Experts of a small language model.
Size: vocabulary 32000, 50M parameters.
Below are experts of layer 3 (counted from 0) of a mixture-of-experts language model. Rows are named router (the router's row for the expert), up (a neuron's input weights, with its number) and show model dimensions 0-191. Each number is 128 + 24 x the weight over its row's rms, rounded and kept within 0 to 255. Numbers have three digits each.
Before each expert's rows: "mostly gets" lists some tokens that are sent to it at least half of the time. This comes from a sample of Wikipedia text that the model never trained on.

# expert 4
mostly gets: " Opposition", " Arkansas", " Tennessee", " Indiana", " Stanley", " franchise"
router:152133110134108129117104161109152140142133103092108114151100129127154160104099157106093120128098141160119151151164151105124159162156145101155136159108116104160142103104098161145110101097096144099159115099149154141119093100161155156130158133098158109100152106150122156154160100102161149158144095120151160099155152148104144115100153156155103158140100114158157155152139097153162152100149154097108152160097111121095149163134126150119150154136110152154141144108103121124150158142156099140165098160105160158156100096154146145102095157149104158139157144133159108152135131098110141156
up13:096159127151097162126103115153131112129088142124128110116116108087099078165137136182136143161144127133106109152121052102137138108096118097104085093141126129114085142139167118139153129118146163147110122141135130140162170124142123115122131120164136136108147147127147136139137146142138194139083145120104164104140133129114095136124132097098159109128152152140130117155120106122108134145134082165118133138106123081167122134094090146149097110108133146140145079090166134107146121100119124153129170094112130116160127168105109118138142131143197084152117123138149162123115160161116075149
up14:117155127111154149123110109170140134154073157127127119093120152146175077138164087081112135136147138100133142158119160125133105111126122149088148113144146111120135130167122116107104125095105127135135082114136106100136119125137167066125091124167077114193122114106115082161100214135128131144158127130145104089138173090120172157131135102114131100112131131101107122110111138137129121123150104130121116128124140129159141086130126143130111061166146090120152126114160143095086150125096110151114109140148096140127128111131122127159078136116132108125132107116117118107113093131114102107
up15:118149132152132140143101060167159111132139150151131126137145167115140149127124145143094094129127067110129122105123150119119095110109086135110110116143128130103127167152160111132132157152138121137121142096116150132141114121090141095097130131154110147157119129096173122143114104115124090140104151107100093119084134119156143082165125154127139121173080152097146095123110155110127106181117131115146086092130090135118103115133131122166095154099144105148132177065103092099130112103129097119114131134117094122125152187132112173091135143119098127101121149145144114141075143168139089139
up16:134158139104094071128133104147154134157173121160161133105159107140109142128120124141157127120117128097123159134099127166144119127098123113123142117125184125116087135112133124089127140095124131145166166107101120125144107111109145090130112143199111123094137124141134165157120134114118130081149172117145108161090090132172094124151118152162176120142118130160147138052137137111139145143085102155105121153111140110141128113107148104145144116106150131162107123125126093134123087148138148152125197089174098108092108145134153145115133137101185109171127131118103129141123151126101112114
up17:118121075135142128167119104148141163162147131099115155121170139126142175148163137148150095154126137120136138121143139121162075063088132118099126151138134127125115135140150106109087162178117114134148125155107128144154165127102136139125104135124110100126140131139144148119141113152096109134175136169092113144136116161129122091120083170118118159108140145133107129121088124084142083125109103096192103148130111150174141124126140135104108133103087112112113206141174130127148109158102165125114119126140137123100188124129117127090137108101129114137123128139104097106098140154185138134
up18:120152125131108139128143146131112125156118142135127113097127111128148143122161129167095155116133150083167086141159136098095119139113102153110137106137144116123137210131154151088132159148124190134106118129143113118166178092117133107099125117165124121153101133076120108104105155078098153100137137102126085124134145137123145130143132148130121079123081151116156114129143132160076124140130173136144126122146144117172136117086124149119156106101178103116119133093133155159121133167140156153084117136125084098177084107155107110136122140111167125127141170148090154115115108128157151124
up19:082126132117147201123130135137162115125122136147138139150128171113115110137142111103149131107156091113133085130140118118115176139117122173114112110125155179128137149132151107120119119113129102135144127124155086120164159139101122092120109111125043100146147128097136108158105172117143124107143138107140120101165128133151099137142116131122140129107167153129125104100184117090106138166069127145142119124128109148129125131114113106094122128130119143116145119144135137127131142136107162096119039121133125112111171118138148128074105144143164093180073078128109140101173133125153128108
up20:106147152123129149105156152094160148153102155163128125113131159153092142126131152122106087171142149102178127139125138114139108112136171161176126130141126128115137123125111102131140131133146134155124154136140121099145117111081138102150111118146154116130084150088116132159137144159111138139132115134171077145122126164119080137168138124152131140147141147187128111170138161104082160132090144118162108110137157120162132094160154084147114114116088099096148166113173147134112128123097114155108125106139130114107135164082119127064100125136142144121097105088113133132097110123190162092
up21:118157141135123131144090147170130109126150111131126113140116140110141151150180105096167064132184142126138130133085095150119094111124132095126112099138153167078149174172158114138142123095126087148131152157166130086149132095136160131112115120140100142150130094084120140104131103092136106132151138131133110127090135171142095089147127128129156119106120190119152126126118113080097120144140135111121157114116118131121147121076148123137120160097160110156162120129157094133146061162133131142120149124113100135081114158115093151145142104134143118092115167102157122111115154148152130102
up22:106110141150137099142155159083167161126120134117138178121122132112099099146148130118110094117132164122134152106110118107138128130104094154073122130118196132091119140162121169094118122135109102118125144137116095129145167126112109118159069164171089134146129152112137118119160125172116179099118122158162115139115130111137169125143086090134125124089131088092118121111108157131152116134096156153173105151108140113122163143104100100115107132136139130143181134132104172127142154150113136144160135128115105100124174132095119179141160165129103123132106109145169153084140149138128117165
up23:118167103130141151110110059146138099123130129132135108115118167141140090142162057138161137119108129106128127144117090118115105145087136137067105158121167116163106129176146081131124164093122147166132093161121085084113172132140101112105096127101091133145137158167169123167104092122112091133156162126142121142147115171161114110139102119116111098151112143122108125135155149112164141155111163174141120122102153121144136108132156124128125122155161137138132129167105134127137122143108172087133111126122131110087098130149140119134151142111142097113076137115083132099149130160116124118

# expert 27
mostly gets: " La", " De", " Z", " Robert", " Ka", " Go"
router:152137113140110126118107162111154138144132103088111118148099133130151158102099154105093121129097141161117151152166154105130158160157145100155134157108117103162141102103098161146110101096094139097157119103146156141121088100165157155134158135099157113100150110151116154154160099103158146158147094122155159100157152147104145116100154155154102157140100116159157156151139097152162150097148151093108153159100111120094147164134120151123152154140111148154140146102105121122144157139153101136165097163106162158154095096157147147103094157145104155135158145130158107153136134097109141154
up1:125110148148157142083146104130134103144118141155089158163124171113120079169127111151120119168104159109170092105076098140109094098150066119124140135147135134087081123168102161138151119149138135156066137134122130093113136145132126130193128134151109138140113156160137135122130141120108165123145155102134127142116107080100139093130127146113164086170134118160122132095110127146090103165105150153155144134120146141144093091086085125129113120147112131115097125126147098118146147081120168158134134128159109101143136175137076137125141155144137127122126126124162141098134121126153142153
up2:120157117115149121103155122149100151151116123143141128152140161123114103160118140143142144113178127126141131107116116161125093115160128100096183127123137111099158148135146159125154159125129133156107134151125123132125135153157133071136131117130078147167132126172129155113111143122139126084101130164121078193127149080164119139151108143146149097076123143159129095128158181120137129147112117167121071111159102120145107095157098109101092152167117080112113133105135131103190132146096151128120137102091128105109142111127116138124119092135145115088106128157188123103106137166137125105
up3:134138138122114139113166108185102141105140134167100107106144149098108104169134108143085139065129112130149111113084108151122157129137114127143148135154141167113109151165140100134079130140143111159100145110094125088067158161118090101104118098138137132097164123131129094121093143138083096123126156130121120103114136123131144114175106096124153116115152144092110094098146150155115107123085124129176093099138128139117101120086146102130116139122162141105111120133155097134135131192141097171103140110127174092125166140086126122120146127096174114133096133121128104109137138172120114121
up4:147156141087165142119141131134134155135146106113143092106098115094052116153157121125110111100151157143121132120118098132106178129164150135117139124140098140139131139082136126120125138157121144110129155149127115123114130097075113103099107084155075171152151139122158092140092132121123141095127106125097103127125125086155143183136093141096161105073166155125125108107138106098092069151129117144132113150107120135087155117128105084102145118164137113117098123167150114110085117123091123162097119118125089125119168111138098096119111064112115126106093125133140120107136123135109131121
up5:098081158136100120153137121133120142162121117129120109086180141129160101116149110139164098145131103119151108122111131131105092109162170126139151095174070145087143124130118175161110173115132110116080153160113115132151129148112124108156112149145125108130115155126114106145145129152133160121154144103084105140109116084131092097143146113123117126099147126140126064118153125118115119114115124100116109122151146104164138089127143132161122123140127145085074135128114161077134109131110169169095082119158189085106147112103125112146117128132107122126105117092148143079105157091135115103
up6:108155114138102128130160166162126165114121154137130135107102148098121143157137105103138134160160116113107127160076100145096149138137112147157119110120164157110084142109154094107103102126151147164095163130110152090112153157134151073121105151145081082110119159089156130092121147095097126127125145135105115142109087124120132129138127132115121152134154160124129090167112135123165088127132126139108116104133169119125099095124127146098109111124125133090113125077164128172137127128087124114102138095136113095102125117128123119139155077055127116125128140117148147109123058134102159079
up7:125102176061119095108115102133114148159140139171164139099111117124131141133134141156114154132138110125128124132125102118085127080116144120112140142116132117131117108128096089134110137138111049140105132100127087101127136136081128111118168085157082100097159150106115100177118115145139120102108131135098172159082111130136171154170111101135146106125143147107109129075098106136111126153127139139159077090154123145109120132102115148132080118133147112112091142142118157115117108092113153154094153142123120090148169138132105127193161109081121132120137096147147130130127147131140152125
up8:134107105113115134117098099107102099139133153123114127129104170113122106122116093150136100106112162142123138109134120146139159097137116101058134147114122111094114127154124096113129161125160124198114148087138137129079137132109127079155112096106152136073137138120150174118133145119123143106125167143152100129101102114129129105158107122124157105129102104125121135135132159100110109138079088146170116124126175156121079142190120130142148092157152107112147130117157101135122087137125141097146090133149076092109152124115102082152163117102140109137138147136120178118092099124168099105
up9:102137189099151142161121107131127145124113137135104086113133120097148093114106139133127108134150160103159149119149074148115160091169136123122136092120080111104143135158151109130133146128158099104100126137121103131131161152089112117158106131153148123118091117128163095124155140151125097149168129157134117181105108111152171162157164126135166117158095157120128141139156123127111106122127101084119127095192156091165103118113107116102115124155088111122113112127165123092083113147110159133130138093111103114079142129129125167151146150142123139151102122091061122144119133108153139095
up10:117120098118109182098152109192148155172146147162101144088135116161139120180146143141131112158147115120137104104113097126130128124118112119120143154120136138082141141119134138175132150126142146139132063116121109144143118152109093089122132129122102143131119146106114101099077135125147126101120131148115131173120166127122104114147105113108143097124149112150092122132166136161091059168128101132125134159159143111119136133129150145165126147100110109134115122114150188126149085081148152151081160094120095111092145124136138145166201113129153129107085151133123120137139143154108126097
up11:098091169121153126092132128132085150092123124138113118109119159155116151139142084106116104102117139108167122087160136169144129077131059115124172108156140150108123171117138117146151154149158113141095130137150103158149124192114132112063078155144106140129115115133109103112120128134099126158116141178134103153139144082060142086128114153143142120103084127125121087117127128107121106145142116139131138123121112094116141124106105145105128115128179104095120152139164086135127094136099117131116126128137140128137139133154145080156113092140166117133088096146133148081109113127130109109

# expert 23
mostly gets: "^{", " p", " pre", " came", " para", " Ref"
router:152137113138108126119107163108156141144128103090110115148101129130153159105097157107092120127097142163114148150164153103128158161156145101155135156107117104161142102104095160146110102097096141097158117101151155140120091101164154153134156134099157113100153108151114153155158099103160149159146094123149161098156152148104143115099155156154104157142096115160156156151136096151161149098150151094106153159096110122095147163133125151119150153135111150153142145105104120122148155144151102138162097160106162158154097095155145145102094157148102160138158139133159108152135133099109143156
up5:103134122141140122116148101146087108088148113145157151097135142093125124155140125115116147120098136093128138097130133139180112148115115174069108136101126120147146125125123149120095154149132161181121154198133120106132144131137098123148102143138116132125123177138174169119076103101096139080105160198131112168088139131125119149147094121076084102106099073133140144126125146139122118152084143135136112096148134091125123139152116139098122133143117137100118144129128129130139125112098144146131123115142110101121113171112090129154126110107112105169096167093121089120142150091174141103
up6:119116118142127112160146125125101160135098133130123162154109157091101068137156136074171133137107123112141103098109080142100098148173099134184112119125143130118122147154160088094187164107132166178117144153136104106172124146100110120113159131181125161090105160128150139124121109134141077106079153163108139137154102118147155136143131105151113138141132093132144135136138149103156081126121133150162108100129150196128134122149147114133120153118123101134170121126148107097117120140126148141083158153118121116138128136120110107123142106099148135104144107138107133137128176169157161141
up7:105113134185104149137166147156125167135113132180145152145107134138113077148134119115109130136124117127105150104155115157114061123131145136097119147116171141125096145113131124095184117132164091144121073139135130127125154145137103124138087126169139113122111136131139149093161145133117140153139070126158130147120088136143125160121123084108078131152139095097097192121135155112135133103118106108127117092169128122098093119113116095134100147134089107102107135146184160161125118102111148086157145124140105103140166123151110134113131131140114127127093122146089185095110142135153118095
up8:071105158122135128111131140118133139108129146087133123088176111094088125131104116119125081113136094117150112119136115138124097065158120115118109149155103158105146144137146090144112124131109123124135166134094133133141126094116113104109127109143105157122082169141142107067090139163116121134131142147146104139124099089140181167116117102147088137145122159121105094093135146080093136155146148138145118129128121077146109123145146129122136094135152083148157125087116122126113091103117163149100170114132084098083158147160135113124124182148118125108123161124100166139131146156142167092
up9:132136133158117087127137084129086129149064116109131156131125151105105141127115123130127159176131146142139110111127088151169094119162144112078120120155136127073128146185132090146148135115123151082116126173126115136132164125137144145148129120163091138141100138126111089148086119166124100122161164160138089137086120124109122136116103092112089133128166091089098127105169120125080112154123151126127091114155119138141109116125100123147137144116127136121096152150168134157120132115098163161131163166126085098137188091162105097122149107113112112118121141128114118130182123103126113123
up10:116128153163117125140128092120098135159124153176132120111184155145121107100141076109093132119133110117112124130122122148134119125131137165127112151153131129128130137126119099107116152113152161104135134141144166148134128130115097118054093072159113074141094144119160131122077192129114128097122120097141094125109085146132146133138119150138135122143146177140148103132130129148115112125084132135156116143110144118113093132121076130077094141123080094116123162163170167117133127093088136125151176108121102114116188172082146137115137123123142123114105112093102106111145151114121096102
up11:106112178142134159101115122144139103132086118098124122088117132144116088111118106154091149127192107107108127132115111116152110123136129105120157095171133125079090107128088118165148182106168106086096149171113127152118159113122124138101086096099126131109106149109126146096102123176093113119068143136147134138112126117125137129104107102141140120163123128102148076134112145088125101149107112140125107169124171149145153135091142147143110105157122138138129104099153141117126112173097132097155126122134112116089102159098091134154159085107110100151144169158165128123109135148147102135
up12:090118173120099137164135095106129136074114156125121121148130125095157146159176119138176094138172139125137095130098141130130092144141145160116147110166116136091143121103107076128134134133143125125125143129141141116097164106131119083132075139170121167123097136156113121118123129131121124137130155127102134124130093127138151158151112124149183081105102207091160135111136074136129117118103115108139096120177142142105129104096109108127097174146172129083130118113134116123096108139086139154086135132113112128129135129118135117177152106137160139103148118139133151091123104118089146083
up13:119131124174171145093159082150106160101124170163135148095117113161107106150132109135112146148126148106186157085113103117141108106157105123152106091127143137136121130160146132131161126125132152121137127146108123137121136166141145138111091130174123112148118120124187132126105118124121134074158180159141097149133121106144125158122139132135131096153123102123083122151156144072129113145109078132115113113121150122130165131125110143178119093118089097107133141088165113154085151072097115131150151097132107114134139081103145100088129126127163136149092127086142129133082159153151130125
up14:114102120125141152108116114116125130123157167118084154144110141085138133139157147183134162138122118120133124107106118155130128151157145122147134134148188145138096138097137069136125124165117073140162147152146124108154141158147118118164142148108094100129109161131121138126113161188112097082121127095134140156110071113094132104131115138107114132108165136124082152094100138117126104162137107150144117126136130145126130091135076156127121081116154114135179102133141154150085113161097140130147167119139121076130142158130118087113154083095156148110112131133120102083101126111125073141
up15:086115113092106144142155129150102167126150124101131176126112118082124074117134136130144108178127124090131097153126095186137102113157139170126152105147129183135138162141176146136113136155105116124130140140115126123110160124052142107130150150170078158112125144150169160128124136117137148105119131122123155169091140103129158117157098117122114127108150139127163090102147132117129111125101145125162109133125165124130106118134110108122145116151183079126120098143100154111071138125100181149140097102118131111117149113087090143131156163104136112160132141136081119105129139150154121130

# expert 11
mostly gets: "·", "nia", " PS", " gr", "act", "partial"
router:151137113138110128117106161111154142142130103090110117151101129128153159104098156106090120130097142160116149151164152103123161160155144099155136156106119105161142103102097161148109102099096143097158117102147157139120092100163157155135160135100157110101152108151119155153158100101161148159147094122153161097155153145105144112099154155153105158139100116159157156152139097153161149098152153095106152162097110120096150163135125150122151153138112151152141143105104118121148157142152099138163098162105163157155099097153145146101095157148102159137158146131159108151133132097110143154
up2:120100165131117141137115140144090131184119149140125107092121108113144125157150143083146141111177149091159117115125116178100124093165129111134121134147072146157088153129108149129162158133171107148133121116112076092123131148113138132146113138171146084111138146130119142142133150141132144168128148068102125110113103108122140132171146098095156122149112111150128094094122148112101129121097091123148083076159133157137148169141122099150087132158175093115106122151131150099109119095068140145138129133130090088140144148126121160091146143110148119138108149167095103147142122142109135125
up3:125163151104079141128154157172101126158148163110146129173134143098140105143163100137108111100160108109132122093122093123148150134135116146093138148102167128106134155139114113148142155120113142132120175128157157136077139158118115124150127098134093136109122140132083151164144156115103125117133138115122088146123081192143121138165118154140158116110147110129118120105118119121092070118125112121111130142129158144115118090148146101160088123140143135071110189160138115173123136119106118152104138103146150086107137157142112131111168153120112104109102146087111133138119074108140067093
up4:089109179143117096145135132181113073090133129150138108173159113159087114173112129110145086136138131121126084120134098123140110129138092141099122116119154111138119132127128125156145171187149139139089127142139132147131168142115095103124147118145110124111112121145111116130103143130090100119105130117090139151130146152132128133159143150097127124111178094115093120117150142104102116063099122160140136099136090117126083115136123137151120178148137117098129131110079124104130125056092140089118181094174062149111125140174117143151143118138112145141102128140102128125118148106136139124
up5:123133156154147130169157103125156117133100134160162158112187170139115142122143119119110152089134128133107130136090123109159069114142103162125114132127140116122124121103102076132070146129145140144133125135124144112150150170131115145145097091129111125137108079116152119162100166141112151137120124146134091172123113114137164092152119108136150126119190092150117101140107165100085143185124163131169099130140134143137127134120141093122099115108098129144148128173132156122075099133134152114107146137173160135145105129128094121154106120097134104100098181125138150097085150090097127131
up6:137164121094142124144143141161131119146137126129159168189145166107142092139126148101145112098160130133107106147128121122140093118094141136098106096159113121127159124140120119130109147153110128164131157126118135107142142095120086161174138129164075088102140095068129120110080162142103126136149104110135093129108134096138154157113136117098135101110124121103136124106108140115084102149135086141168092124155134148114111169131163159112121117114165121089144133116125087194163084146090106108107131118162137118118106172093153092165144149123096098103123145129107132123124109115171105110
up7:140127111117141109137171132099079100098105131136129146153127147137097129152108111110140138096114158136146165101136083105175114147140106167141119103129151174102125121166161133122120121178149169122149092114118075174107174124092119090119102148126105149120110151132146092130131142146142096117091116170136108137095129152107123135144121117137150143151159101094140127109112161139109068195122120100147105123128127112140134120106135094118135159139144156140118180111134077115082113105108116136118130150131102123128113170154141121147186134110136114061114153140114166110116087148121138122
up8:142142160159107121121126090117112101137117175115168171141132134105163125163156135098168157097168103083117066120122109122141103100150120150070111120116128142115170153171107096120136152140145131117125180132121123146137068111130125125129097136120136133119135127129101112099118091101128120134138094098119068138089144083130092135136138151112125132120164128136123130136085130128139094147100116157124126134139117100149121117175129114156108122101177102111118128116168088117084133104092136160097129124143123146160105144163105144114112092101117088169108083177126149114107151104099122131
up9:085091131164113142144170117123151118124144108178126128143122105120112129159159128128154161120149100099148127149093089155118104117105128106114122112131067116102121132151120131161150158133124145121126117118118100137091171153114086086105126149158083156144115129110168102098083142150084109146138145137143115152128153187119162132137134088115135108106135123132099107107132162119117093153156163157171107113156147116164111135108123103132090114121150136109072140159136142121133098149115136130112119125123095105184136120132072103111094090089166120109128153113098158087113159144137158105
up10:145123141130166165087161122124111129132127148154091134098119135125133124151081148134141138137156107154169122101120133141109111139111152146088120125148128153098144166146137158123130165139096098138125095120134105161117135110104062143103070154166121144146098127124130105143135154177098126114131149082102089134142116116130117112157095117102114108146171103140138167129112135129091093157129149125156101090159127108141137102097167145138141123081097136109147161096107130115135084107095145160082106131133094088082138093111101172119116119138096091158113106096131127091117165119108160126
up11:121102129158114089084163144084102129157125176152121130129140135130102093110135132125138129138132114121089138150112107125072097121186113149119137147133150168134113126134112138151168128150146113142100128095118147077161130103094124114067127144143103157200112176162110078112117113158088144112122165181146140142108145123105152168178123114134106096100142107117156108105103166129112128132106149087155127095140142185140130149148082127140148146119127102138162134156143142127101119147118136130146133130145141148112168147123114124136165158150139154109108169126140116107118105130113142086
up12:133079133180098119179175122131116168086096141130140125126129146106129092139138096113125143104106104123141134153088109163116123090123132137127113097154153131102140129132143122103100108147149151131109120117155081138127168136087088115168121130157112119150167163103182141108110151116083128120167181132125122143104127161161112099161112155124100132133155102135120105113126110067109123155130154125144132138129121125122103150101114111119113150088075124106144146099100135108118122124096160047139128107139118108131125122073133126137125124060102135147107116105107123101123120105158169133

# expert 2
mostly gets: " un", " History", " Men", " Second", " vice", " studies"
router:151140114137109128119106163109153141145128102091112115152103133127149159104097154107091120126098141161118148152165151104124162163155142100153133156108117102161139101103099161144109104097095145100157119100151154140117093097163159153138155136099157113099152108153118155156158096103162146158146095123153159098157153146106146113099153156154099159144099114157158156151137096151159150098147149093105152158099115120095147163135127150122154153139111151151144145105104121123148156144152102138166097161106163155155096095153147146100095158147102158138159142132159108152133132096110140154
up8:083134114124165136119150107127076117129092113134132104127113105145097129154131125105093168169133160084167100155119103126135134113139148092157149170155093160110133116165120124146120095165172116164083132123152085095163163128128104123160107164124111132149133145110104119114087154135124111092129121174125127141125115112147162165151111145131154093082136109149130141135144135109138097128111087150160128126155118170185146140098108106148110143159113104095111139119129099164120080123115159152110151115151105166106134125128110098110164120097157118123156127104131162084134130163149091135
up9:131119152159124098151144101171101103139145149108141147111124169157139120139136111145121135150164130092097126136102121109116146104115118106119143110133129131111129175101131121131133137132134129167131183116164112139153189104119122098146124122137118118142112084097149140123076146125131172086116106109080143135156123120102138163150087097133099138106175150106096120106109171109076145127112114175154113123083155132118113125094143168106079121113082153109135103159135120104138132138107171139142090079163122130108134142092117150149126117109112111117114202140164182145110123114138109125
up10:103127128098124160137114109177120082121129124159122157144117124156112145150114140153095067142162128101097111108080121141093136095121074128148142131091125141104149124136108104146141151158098136177109134157138077143129142112145122158093121132129103144202110101164157130140134153151112075108131117105110102166120147142121104124153100156117126117065111098146151116117115130119107089165154130127170089118159119130138119122097105150115129148122154083116142143110102105137064080155137117155117112133116156121108139090126112126144143145102141143104109193103110108124145132144124134109
up11:119126148126105161112107113136136151114075148135110146092127126087109076158139136102074158131124133099121106127137105130145131119121172134145125113171152165107169179155116067179186165161187131165137123149140131190098101169131136101144128130132102110107160153121160105112139150118103142119123119095135079145119133162146148121143131149124152142101139124125092152105092167132142133127103133131138107124151143142160132080124165134131128123127144044102118118143137114147109143099121160137091134120127127066106140131128167130155130108123131159128112154119122143141105116138141122134
up12:091120125163130147149126158146141163052128170121137200087096116101104120092145112176139133128130134128122100118172091136124162105107121165122148152084135160105139116131169072113141137103107083160139123144137123113152139159099107099118107130148089161124129165133103127117148138149110144116122154106113077121099103137121132155153117114107108095100118155163119204109104141139111094163153152144136117105121127142144096125127102141114132123152110116120087142157144119100140095138157126128137133120146093135131106122141126123091145123145150107125144138091127168102135128083105085091
up13:101128126129107148121148108135131103154100152114112126096124120096113129111127108109173160117158052134129101094138135140134127100097148091114107098124148122120101154072134142113111124130160125143085136139157117081104170145116149116133134172153122140125101089127132158126054126079115107108125146137098105141105136149109147131132110094107103133087143118119097085067152143153107093174118098122148110127126144137105121089123173161137108093140174133116122150124123111119106140082085143148124172147137111145107128136130132138175157122102152117164118143131122100110140189133161129140
up14:112075163138137129170143112183124109105098161111152104126180149153124154126140134113163127152138098136168129137095172159148115109135090137087134123111114118125126130141103140139171170158123114117128159123122105110112168119135106068106113102173090132129084119139122120128136160097108126106113121133112131169137080127140112132133142119143107109142150144101120159101117155130136112135116127120165122100124148130110106095144135166136116135124080133099151156146130076107124088112135161173116134139135058121084152185108124135134170136084167131164133168116151127100139134101095139118
up15:096104153156128130118171095141120079129145116111164100144154169177149100151101135110139132148174111104156128118143128135115130106123124151145115123131151145106117146158184109119127115162118122180113154134136103093152147151146097120134149126145117111115139134161127173086149100159089121105160097161148109128105097156136061100144100127126112149158134112108082126104125144106101145153153113146129088150176103135123112099168147116095097139153102063119095104066160154157120117149092179152138134113140130135119128094110108113167135144129121095144111127119134116121112133125149154141
up16:131098081126112145110118119115123145162127170102118093174138105151110110132137157111131142117146124084122134112137121121107132136105182133128155090182112147081108149149149156154093131170126170168116142124132096198098103130104126108097127128161093156135075120108133140122084131135137162117138153120123127140111159068130109135132143123108166122135166141116107103167142164138098116117117138122178114113131101138125122118138148145056118141131145097134131153147157166146128123102101159130108109126122102117108133064127140121112150127098113116101166164172158109111112126136171123097
up17:105105127109161114140181077149088098146145156150144158152164103115130109135088107123154144137157084115132084139116105157131095101152107151104111127132116158112117164143150112135177126160196141122121127128124137132161123102109083098143158100149126145114133165139086107141085132084142134095136175188131110125100106112165137132153116139126086121110136133130133108141160141118101097179094144144119118114137122157139110099162169145127169115095087136135127155138127114075138113108131138139153139130127076104134120117100140111152168120153145121163130148084111145115124138155128148153
up18:162112106099109150088135128172099145089058129114115166131174158151090113139160149106106094122136130149088113130111112152154155131113106083108085127137125157123122133152101086132125110138128139101117089141112136126149136141123141125160118116129116146134108138064143066147098167139118117138113185179120077145120092149134088110154127087124120084150161111101146106148150164118121124164132115110141115151116110160185153102163098119129114090104128132128129105112172102143114137146114116186099149155150107116117150125125104161130142118136109134119096138141123127139122146116099113125

# expert 20
mostly gets: " Gregory", " troops", " About", " selection", " Bradley", " forces"
router:150133112137108130117104162107155142142132102092108114149101129126151160104098156106093119127097140160118149151165152105125159162155144100156136157107116104161142101104098160145110102097095143099159115100150155140120093100164155154132157133099158111100152107150121155154160100101161149158146095122152159098156153148105145115100153156153102158141100114158156155152140098152161151098150154095106152160098110121093149163134126150121152152137111152153141145108103120124150156143154101141164097161106162156155099096153146146101095157148103158139157144132159107152134131098109142157
up7:120142068096115125191120110131126153093111152128100119113108121070130118132086107153164150099143131157107118127150139107146109098129117144103110095111165177146165152110102107123123144170107088147093137159169155126157142110086137123110101156153140130135089120154155118168121134158119115138166097133136070139131093164144105105157107142134095150133133128099131100140142144135115084169131144163113121124127127121146108113135125108111102107142167096109129117105124123098099114096125132074130148117162142122135140147147161129174173155110162090133140159160082134128100127092119158123
up8:122093113088128159172132147128129165113122148128101114133107172145138119110137120129141152123138132112122107102145112185150162126134163136120124117136140146130136127140156123134152164100155094135138129158089114165162135158128115132136104151145128133123102130138108126119113108146124139102109099138144148137092079151165135085162119155142109110114114123121180140123100128141069149159110159123108122135116163129148119107117185105141092166127112092104150109120166147131104105109169142079114202108156123087131178129207150123149129158129083117161110127104073157109125122152116117123
up9:159128116111159118153167130129154075143109185180129120139119127093136085173133125136156132148140118125131138132115098148170098119120108139115138096101148088100143117179123118164157127125158101172160140128169152129102157145140111135139129133118112134115120120136097154110119131179106090120190144108133100173122099121099125155132139120144139139096155111128153159123167138099122127130125138167125141113159115095107168107129160124108124116121116138128126163110131130145125112165113099101098148096152118139106185162082068188116160125114142125079111142167153114091122102117135123148
up10:128170174103154146102108121163151102117173153157130075094164162140131092112156119119153160146153069113096132145148134115121115095134145111153149099152174129129121136100123126143115131102143137099104127058108074154089123106132123126133131145095103095123108125127137126119170148143109071133124127129147113114098091148091127117146105144107166095129120119061122151097148164095130108111152136130089130104135152116136148124137137116119115134102107078094119105137134126091132104114064139145081149123130153121124134142155121152124137136130137086132086139155104147107147118110154149089
up11:147163146134134139136142147142156145167163108144088130095116114135135092142104134076087106155156155072106137186135137151101136118104140165133166087142147093118160158146152132134115160153136105125156125143133116116127169131131162129121076157125104123142107150159102112144121180119136120122142133127108145119097149115128131115118075133145116082087152123118106078135127153107119109133137174167153119144082126147149139099112106164123124154124115163080099140143135112138080083148083158155165129137138139130134130141122134103177145107115124146108107156113096111065131135134165130139
up12:156142077102108157141089108138133164143117160165098140134111129111139083120180121191101162135139115130118114153112128148129131070132119118076126103130144148087135129088153139158112179137119089145114124133124148126113116126107122139137165126132083142158113147153109056138109135161101127132119159103099102100107138118079132135150144149130129148146135132163184126102133159149104099101116079150103094132099113136132085071173106120110107083164135118097127113096145160143147114098134153114161125108149124088139130109137144160117132165122143109124115112132100130152113110113119134119
up13:137128149147135147111086158182157105097109163138116146134085108096134117120129101115149123170126135115120115134135098143122175121135135115093120072126180136101114136167139157099187158132135113107125094106116110106105140158097123158089102120143120137192136113145114142101116151172157119104082145103132147148069077115100151162134105143146171156189142134112151139133141155135120107144088146106131104084155109167146143091171133135161123157119137110158109127126128124124122133133135138147133123149134105140107137138126118100127129103150157128149110135095128180102121070105138131112
up14:122130091117151100115189173119111128113112126156104143106141128116162146133136139132098127149123115117112091093080104116153092137172126126134114135174191129139095135150115135066121131149159128203097139137127125155122140106118128111137105127125150098126117146129091109145128129137089075136097124178109104116128113130105097129135118098111113109090141162117151112143164127135068108138119129140108090165158136118141147116139165094162115096098127125147150099140085162142121114128110137121124126104113106121163142179130088088142126101140181137125075125108141135121132116112172096119
up15:150149120084115113128117117164155168123103154162141118150156155109102111158146152136153129111156125125132117082103127135185110093181120130080158085152126147133104120144139158122142098167106176130140128129156097128102158147108131108137135136130112078117161151138148148141133092137095097110093106154132139134126117143203149143130161085099137124087136135128141093101142127133142158162100145143096141123142118133170121132089082104140094179166111108106113118124176124120111124108088165120141147135153129129097145134113110141149083102171109124140133140143113136153089137144145089107
up16:117184108097137096185135112143103095132194177113162147124163100124079102134109118178152106105134121146091121123076126120117119139135152103103105132151135151145152136160123100134138145158148118109107127105128106142097117121097117091115091173115109127146115133123138175136145118134125119124135139138096107128059118137158097135104138135119128139104186162113132139154149147110120152146128160147165107129120103129131115085125119112122072100151138146088097144105113147148138140127110088110161141109167119103101125120121112117128171121158121114135150093137101168139092080164134173119
up17:097092142138137111113163137159200101117144121148199139134120169139096142164115110168145129102151120123123109077121128113158135113131138124139130100148149176137092116113109153113151157153147125091116152142058099138108121140115133107135093105138097139148146080134171127120092140127146125120164121087089114162108120127136137145121138161120139111137121118103162101104163138138066137180117143128132129133130125129159134102109138136101147163149084137169114127157114161105067141116143114100101148080134093100105116138125114099116148144142147120171111135119152115108153160159117133112